Weights of a small mixture-of-experts language model, trained from scratch on English Wikipedia: 510M tokens.
Below are experts of layer 11 (counted from 0) of a mixture-of-experts language model. Rows are named router (the router's row for the expert), gate (a neuron's input weights, with its number), up (a neuron's input weights, with its number) and show model dimensions 0-95. Each number is 50 + 10 x the weight over its row's rms, rounded and kept within 0 to 99.
Before each expert's rows: "gets" lists some tokens that make up at least twice as much of what it gets as of all text. This comes from a sample of Wikipedia text that the model never trained on. Tokens count by the router's weight.

# expert 48
gets: "\n", " C", " d", " M", " B", " U"
router:63 79 53 54 43 60 51 73 57 51 62 57 54 60 48 41 48 54 49 51 50 59 57 46 54 44 48 66 43 54 50 56 52 52 50 38 43 44 41 57 34 35 55 48 71 36 47 43 40 50 57 37 62 45 52 28 53 31 37 47 53 52 48 57 63 79 50 51 49 49 62 61 46 52 44 61 56 58 50 62 62 52 65 53 44 34 54 48 47 55 52 52 42 48 42 48
gate0:52 37 41 43 62 46 59 38 39 48 63 51 52 53 58 46 42 53 38 31 61 65 51 47 57 29 37 45 54 44 35 57 48 40 50 69 42 48 47 58 44 66 58 49 38 67 44 43 48 45 65 66 45 55 48 41 54 46 34 62 53 38 45 41 51 54 48 72 53 40 45 57 55 46 52 45 55 52 48 35 46 52 49 52 62 42 62 56 44 48 67 46 38 37 65 17
up0:52 44 39 56 51 49 64 46 54 43 64 51 47 54 50 55 57 60 73 54 28 36 50 66 50 55 63 43 43 26 39 55 50 67 37 47 39 75 50 70 43 40 59 52 44 45 38 42 40 54 61 47 51 56 42 51 36 46 76 47 36 67 68 81 50 40 58 50 61 54 49 31 58 66 58 54 50 44 39 60 51 48 56 46 65 42 44 47 40 64 47 50 53 58 53 40
gate1:55 41 46 52 70 58 44 24 66 38 42 47 64 39 38 46 44 54 39 51 59 37 53 44 52 50 54 46 21 18 37 49 48 42 51 62 57 46 55 48 54 46 41 29 43 41 49 47 47 50 55 31 66 44 53 43 53 68 61 38 29 45 48 41 45 45 57 56 51 40 58 30 58 37 46 40 73 55 48 42 44 52 55 53 47 42 50 40 63 46 58 47 68 55 37 60
up1:53 49 56 52 60 55 49 58 56 49 54 64 46 54 52 50 54 44 60 48 32 65 55 34 55 45 50 62 42 51 57 57 56 62 52 52 37 55 44 57 56 43 69 35 47 35 45 56 58 73 49 45 57 47 61 36 36 47 64 45 43 52 66 53 50 42 35 52 54 50 52 48 42 47 57 31 56 27 52 53 56 46 51 43 45 34 41 63 16 55 67 42 52 60 43 49
gate2:57 47 56 55 37 65 38 58 48 46 49 58 47 58 36 43 44 60 64 47 55 68 60 40 66 66 40 52 46 52 45 39 60 63 61 33 29 63 60 58 51 31 63 53 49 60 42 47 39 45 63 30 37 47 49 60 46 54 41 45 50 28 63 40 40 53 37 54 50 49 36 57 46 36 60 58 53 39 54 39 52 59 51 48 46 56 47 59 42 63 51 61 51 42 61 53
up2:57 55 32 48 48 35 61 45 63 66 23 50 49 53 59 47 54 32 42 52 71 73 57 49 51 35 59 70 47 41 53 28 63 34 58 43 46 31 63 59 50 54 50 62 40 46 69 52 52 78 61 44 56 41 47 50 43 41 48 36 42 53 58 46 50 56 64 64 43 39 46 55 50 51 55 52 42 44 52 51 52 29 50 44 57 63 50 54 50 53 49 52 55 50 51 47
gate3:49 50 32 48 52 65 37 42 44 43 58 49 43 61 66 58 51 42 54 51 41 68 39 48 54 44 43 41 50 42 46 51 47 50 48 49 59 49 54 38 46 43 48 37 54 38 25 44 56 43 57 34 61 53 60 53 21 52 63 71 50 41 29 59 38 53 30 47 56 36 62 48 48 42 27 46 48 39 57 54 68 52 51 45 44 59 34 66 56 47 30 55 66 58 44 60
up3:37 39 38 56 48 46 54 57 43 46 57 65 39 44 69 50 30 63 39 51 33 58 31 36 66 48 45 56 40 39 54 50 59 39 64 60 45 53 42 38 48 38 55 51 24 60 46 60 61 38 48 54 58 39 48 52 44 63 46 63 49 50 22 44 47 30 55 51 62 45 63 32 55 57 44 59 47 50 41 53 39 54 38 50 58 48 53 64 35 42 35 47 53 52 49 44
gate4:59 43 58 58 56 47 60 60 42 38 64 67 46 52 40 45 47 56 56 48 65 50 48 53 50 63 38 55 53 53 39 55 39 65 54 48 36 62 54 43 57 51 54 67 61 43 59 53 61 51 67 51 49 37 19 47 56 55 39 56 39 41 42 47 51 55 32 31 46 49 48 57 64 50 64 60 67 32 70 57 55 45 66 52 64 36 59 31 46 43 67 52 58 51 63 46
up4:60 29 44 49 55 52 33 40 54 44 50 67 58 48 64 40 47 56 68 58 58 34 44 51 40 50 51 62 33 51 55 63 53 69 63 46 43 48 36 41 56 31 47 53 53 53 50 55 45 47 67 55 49 61 54 44 61 66 54 42 23 45 50 60 48 39 44 66 53 63 40 54 52 62 56 69 65 57 71 53 55 47 26 36 34 47 71 24 53 54 53 54 56 61 56 31

# expert 3
gets: "\n", ".", "-", " \"", "==", " H"
router:55 58 48 62 56 39 54 36 62 34 62 45 58 44 39 45 62 51 53 60 47 61 62 61 44 39 72 40 72 33 59 45 60 41 58 50 45 45 54 53 27 46 54 64 40 53 61 63 52 61 62 60 57 60 53 64 43 45 58 59 74 40 73 60 32 41 46 47 40 51 41 60 53 52 48 38 42 55 47 41 67 39 70 52 68 39 53 54 37 48 37 29 50 40 44 45
gate0:42 40 61 36 54 43 50 56 55 73 56 52 62 57 37 51 67 51 41 52 47 51 54 62 30 35 57 51 65 43 67 58 54 55 47 73 56 52 54 44 62 57 44 51 39 51 57 46 42 55 59 45 52 32 40 41 62 40 60 45 52 56 63 37 53 37 55 44 27 52 55 50 39 36 31 50 40 68 49 63 61 39 48 34 71 62 39 57 48 44 48 61 73 38 50 31
up0:60 63 60 51 47 59 57 47 37 62 53 57 42 27 63 54 53 37 35 39 39 40 39 43 40 42 51 44 52 58 36 48 48 49 55 49 61 61 53 46 47 36 41 61 49 43 34 51 41 54 43 55 67 52 57 54 53 47 47 30 33 65 34 44 43 44 54 31 60 54 53 55 43 38 46 67 47 55 48 67 50 56 27 25 46 38 53 52 64 67 38 51 32 77 57 51
gate1:50 45 44 39 52 41 56 61 58 63 40 59 48 48 55 62 41 51 60 44 39 52 46 56 46 36 53 37 50 48 61 35 52 54 42 56 63 51 42 45 49 35 48 67 31 56 59 51 44 63 56 41 54 40 44 49 43 55 57 47 53 48 73 76 59 46 52 35 59 59 51 60 38 51 37 45 51 54 33 50 61 47 59 32 59 43 51 46 44 46 53 51 53 50 55 62
up1:43 52 62 56 41 37 39 49 67 41 57 45 36 53 45 30 58 52 53 41 52 69 62 57 47 52 52 45 59 38 37 45 49 69 44 44 53 46 62 72 58 40 58 45 55 57 59 54 57 39 50 53 34 52 32 39 32 47 52 52 69 64 31 53 51 45 61 39 56 52 51 31 60 47 64 58 40 48 57 59 39 40 63 43 47 53 34 55 44 60 67 44 58 38 50 45
gate2:58 57 57 32 47 38 56 43 52 49 57 43 40 52 62 61 37 29 66 54 35 37 44 60 56 29 56 49 59 57 44 39 51 58 32 47 63 53 49 58 55 42 49 52 53 42 57 40 62 65 53 62 44 63 51 31 54 50 64 43 72 50 53 46 59 58 32 53 43 62 46 66 33 47 47 44 44 44 51 39 40 33 54 46 36 32 51 45 69 48 39 39 47 57 57 61
up2:44 51 38 35 51 50 56 64 54 45 38 35 57 53 56 60 46 47 48 56 59 39 61 52 55 51 78 59 52 50 71 47 46 44 51 47 51 34 42 58 45 63 70 77 39 52 57 56 36 52 47 54 61 60 49 37 35 46 60 40 34 61 69 47 65 41 52 46 49 52 47 55 48 46 73 41 41 57 49 64 50 70 62 57 44 62 67 53 52 57 38 57 61 51 68 49
gate3:56 49 47 46 44 41 47 37 52 50 50 63 40 41 60 61 37 39 54 42 49 47 31 66 46 35 58 62 57 49 62 46 53 43 50 43 56 53 53 40 70 45 53 46 52 23 62 51 53 54 61 47 57 41 53 52 72 24 53 55 50 26 59 45 40 53 46 52 36 45 61 55 53 54 33 40 48 54 58 51 39 54 67 58 30 50 62 50 44 56 51 51 53 43 42 53
up3:68 44 62 56 50 68 40 62 51 43 32 50 48 57 53 50 39 60 49 56 49 55 66 41 44 64 37 59 46 58 52 41 46 44 58 50 38 68 57 52 47 35 61 40 52 55 28 46 65 51 44 29 60 66 37 46 44 38 63 58 48 52 54 64 58 60 38 54 65 71 50 49 48 62 43 25 52 38 46 44 43 52 58 42 55 41 66 56 54 48 59 65 48 50 43 57
gate4:55 34 48 62 28 49 44 41 44 48 40 57 46 32 68 59 51 54 73 68 49 57 54 50 61 55 60 56 46 18 53 39 49 47 47 39 60 54 38 57 64 33 59 40 46 51 57 53 52 67 59 60 45 50 52 46 60 51 59 42 46 68 66 40 42 59 55 43 56 58 54 42 42 45 58 40 29 39 38 52 56 54 48 46 50 44 42 53 62 49 39 54 60 42 40 41
up4:60 59 67 60 68 52 52 68 61 36 48 45 47 49 50 67 50 48 59 46 40 45 41 52 36 44 34 60 52 53 37 70 61 48 40 65 57 53 34 43 53 50 53 53 49 43 51 66 63 40 67 46 50 28 28 45 37 54 56 68 63 46 47 39 50 46 64 35 44 56 47 35 59 50 28 57 38 43 47 31 63 56 40 48 70 48 73 44 42 54 49 37 31 49 51 48

# expert 7
gets: "\n", ".", "|", " \"", "==", "–"
router:54 53 46 47 50 55 56 42 56 49 39 37 51 64 63 38 43 62 49 40 55 44 33 47 49 34 37 43 39 44 46 53 62 52 52 63 47 61 36 52 39 47 36 49 57 57 67 50 54 67 47 52 62 49 34 43 42 57 43 53 63 32 42 52 47 41 34 47 42 43 37 48 41 58 63 28 32 51 37 49 47 38 52 70 61 40 59 36 44 41 42 23 65 55 44 64
gate0:42 46 50 51 34 58 61 67 60 45 45 41 51 47 61 33 63 68 57 43 36 48 33 54 53 52 58 34 49 50 47 30 41 51 61 44 48 65 44 47 45 65 42 54 42 38 49 60 53 54 58 34 60 60 54 43 60 51 54 30 38 37 51 34 54 44 53 50 50 43 65 45 45 58 26 32 59 58 62 44 48 48 39 60 50 52 35 50 61 72 64 55 52 56 62 49
up0:62 67 53 52 27 48 58 54 38 40 45 35 38 34 32 61 41 69 57 67 40 59 29 62 63 53 38 47 52 43 50 38 53 62 54 45 39 37 66 34 43 53 46 46 38 60 44 65 58 36 64 47 41 49 35 22 44 45 32 55 34 54 44 36 47 54 45 46 51 40 58 56 51 46 61 29 49 66 33 44 37 40 52 56 52 50 57 53 58 52 59 48 53 38 62 52
gate1:47 42 75 58 32 63 52 39 43 48 68 57 52 54 44 50 40 37 43 68 33 43 51 50 36 36 44 50 54 38 58 60 65 62 36 53 48 59 33 63 39 28 45 32 38 35 53 47 44 59 56 45 63 37 51 59 46 73 52 49 61 53 39 50 54 59 40 28 45 33 62 53 42 50 46 62 43 51 50 52 35 55 52 44 49 61 48 42 30 58 50 44 46 47 42 49
up1:43 59 39 51 48 39 57 48 59 51 45 43 53 45 44 55 57 56 64 52 55 44 52 48 60 41 75 27 59 48 55 47 60 43 31 45 52 73 65 51 30 45 50 52 44 50 52 33 59 59 60 45 36 50 65 49 53 57 48 45 57 59 54 39 47 53 68 43 60 47 37 56 52 63 33 62 45 55 62 59 40 39 51 53 64 66 46 50 32 58 35 60 35 36 60 60
gate2:48 60 54 26 34 53 42 49 55 46 51 51 46 49 36 61 26 38 41 50 36 43 54 49 63 34 44 57 41 47 43 57 63 42 52 50 50 48 46 50 51 69 41 59 54 44 56 36 52 46 46 56 63 44 56 53 41 51 63 62 39 55 38 49 43 58 44 61 54 49 25 58 51 31 57 62 52 69 43 43 41 42 50 16 32 37 48 48 45 31 48 65 44 42 53 34
up2:57 47 46 73 62 41 59 71 39 29 53 46 46 55 58 43 53 54 45 51 65 38 34 40 36 48 46 61 52 74 66 43 51 53 40 51 47 35 60 58 62 60 60 40 69 44 42 60 50 50 41 46 58 45 60 75 47 49 52 51 72 40 59 48 55 48 54 41 68 60 48 55 56 56 50 43 52 44 47 58 53 50 51 37 35 45 59 58 59 37 51 45 40 46 58 60
gate3:38 27 46 32 56 33 54 39 42 67 52 43 33 62 51 44 53 54 52 66 57 39 39 55 51 44 45 62 68 59 50 59 55 58 37 47 32 52 62 24 47 59 47 42 35 48 49 43 57 36 57 58 45 43 62 48 43 50 40 57 46 53 43 38 49 59 52 38 48 54 22 54 41 63 64 48 48 38 49 50 52 37 46 48 31 50 52 49 58 50 56 40 59 40 60 64
up3:43 41 55 64 39 38 53 51 47 51 46 45 51 51 61 32 46 46 40 64 66 54 68 32 44 64 43 50 47 43 57 54 37 58 25 41 59 36 47 56 45 66 42 48 46 47 60 52 67 35 71 57 52 59 44 49 43 43 49 59 30 50 52 47 43 48 43 43 53 39 46 61 66 46 42 50 60 65 63 70 47 52 36 46 68 52 63 63 48 52 48 46 58 69 58 73
gate4:57 47 50 40 64 54 52 44 59 51 44 60 45 54 45 38 33 54 52 44 53 42 43 44 61 38 44 53 40 51 46 33 76 51 45 35 60 60 61 47 57 46 54 46 60 43 54 32 41 32 50 51 59 59 58 60 59 32 66 45 51 53 59 34 51 55 47 59 29 51 50 40 40 57 62 49 25 37 43 47 51 63 47 61 61 66 64 44 60 55 33 36 61 56 51 60
up4:66 72 46 55 54 39 47 48 52 53 53 54 58 64 50 44 44 50 55 46 39 49 59 41 61 43 53 62 57 24 61 32 56 50 45 40 53 58 71 44 53 65 43 59 55 42 67 27 58 50 55 49 61 54 56 48 60 54 48 56 43 53 59 38 62 46 42 44 48 49 36 73 38 45 49 34 51 31 64 42 60 57 43 57 51 64 62 56 60 79 56 51 48 36 53 55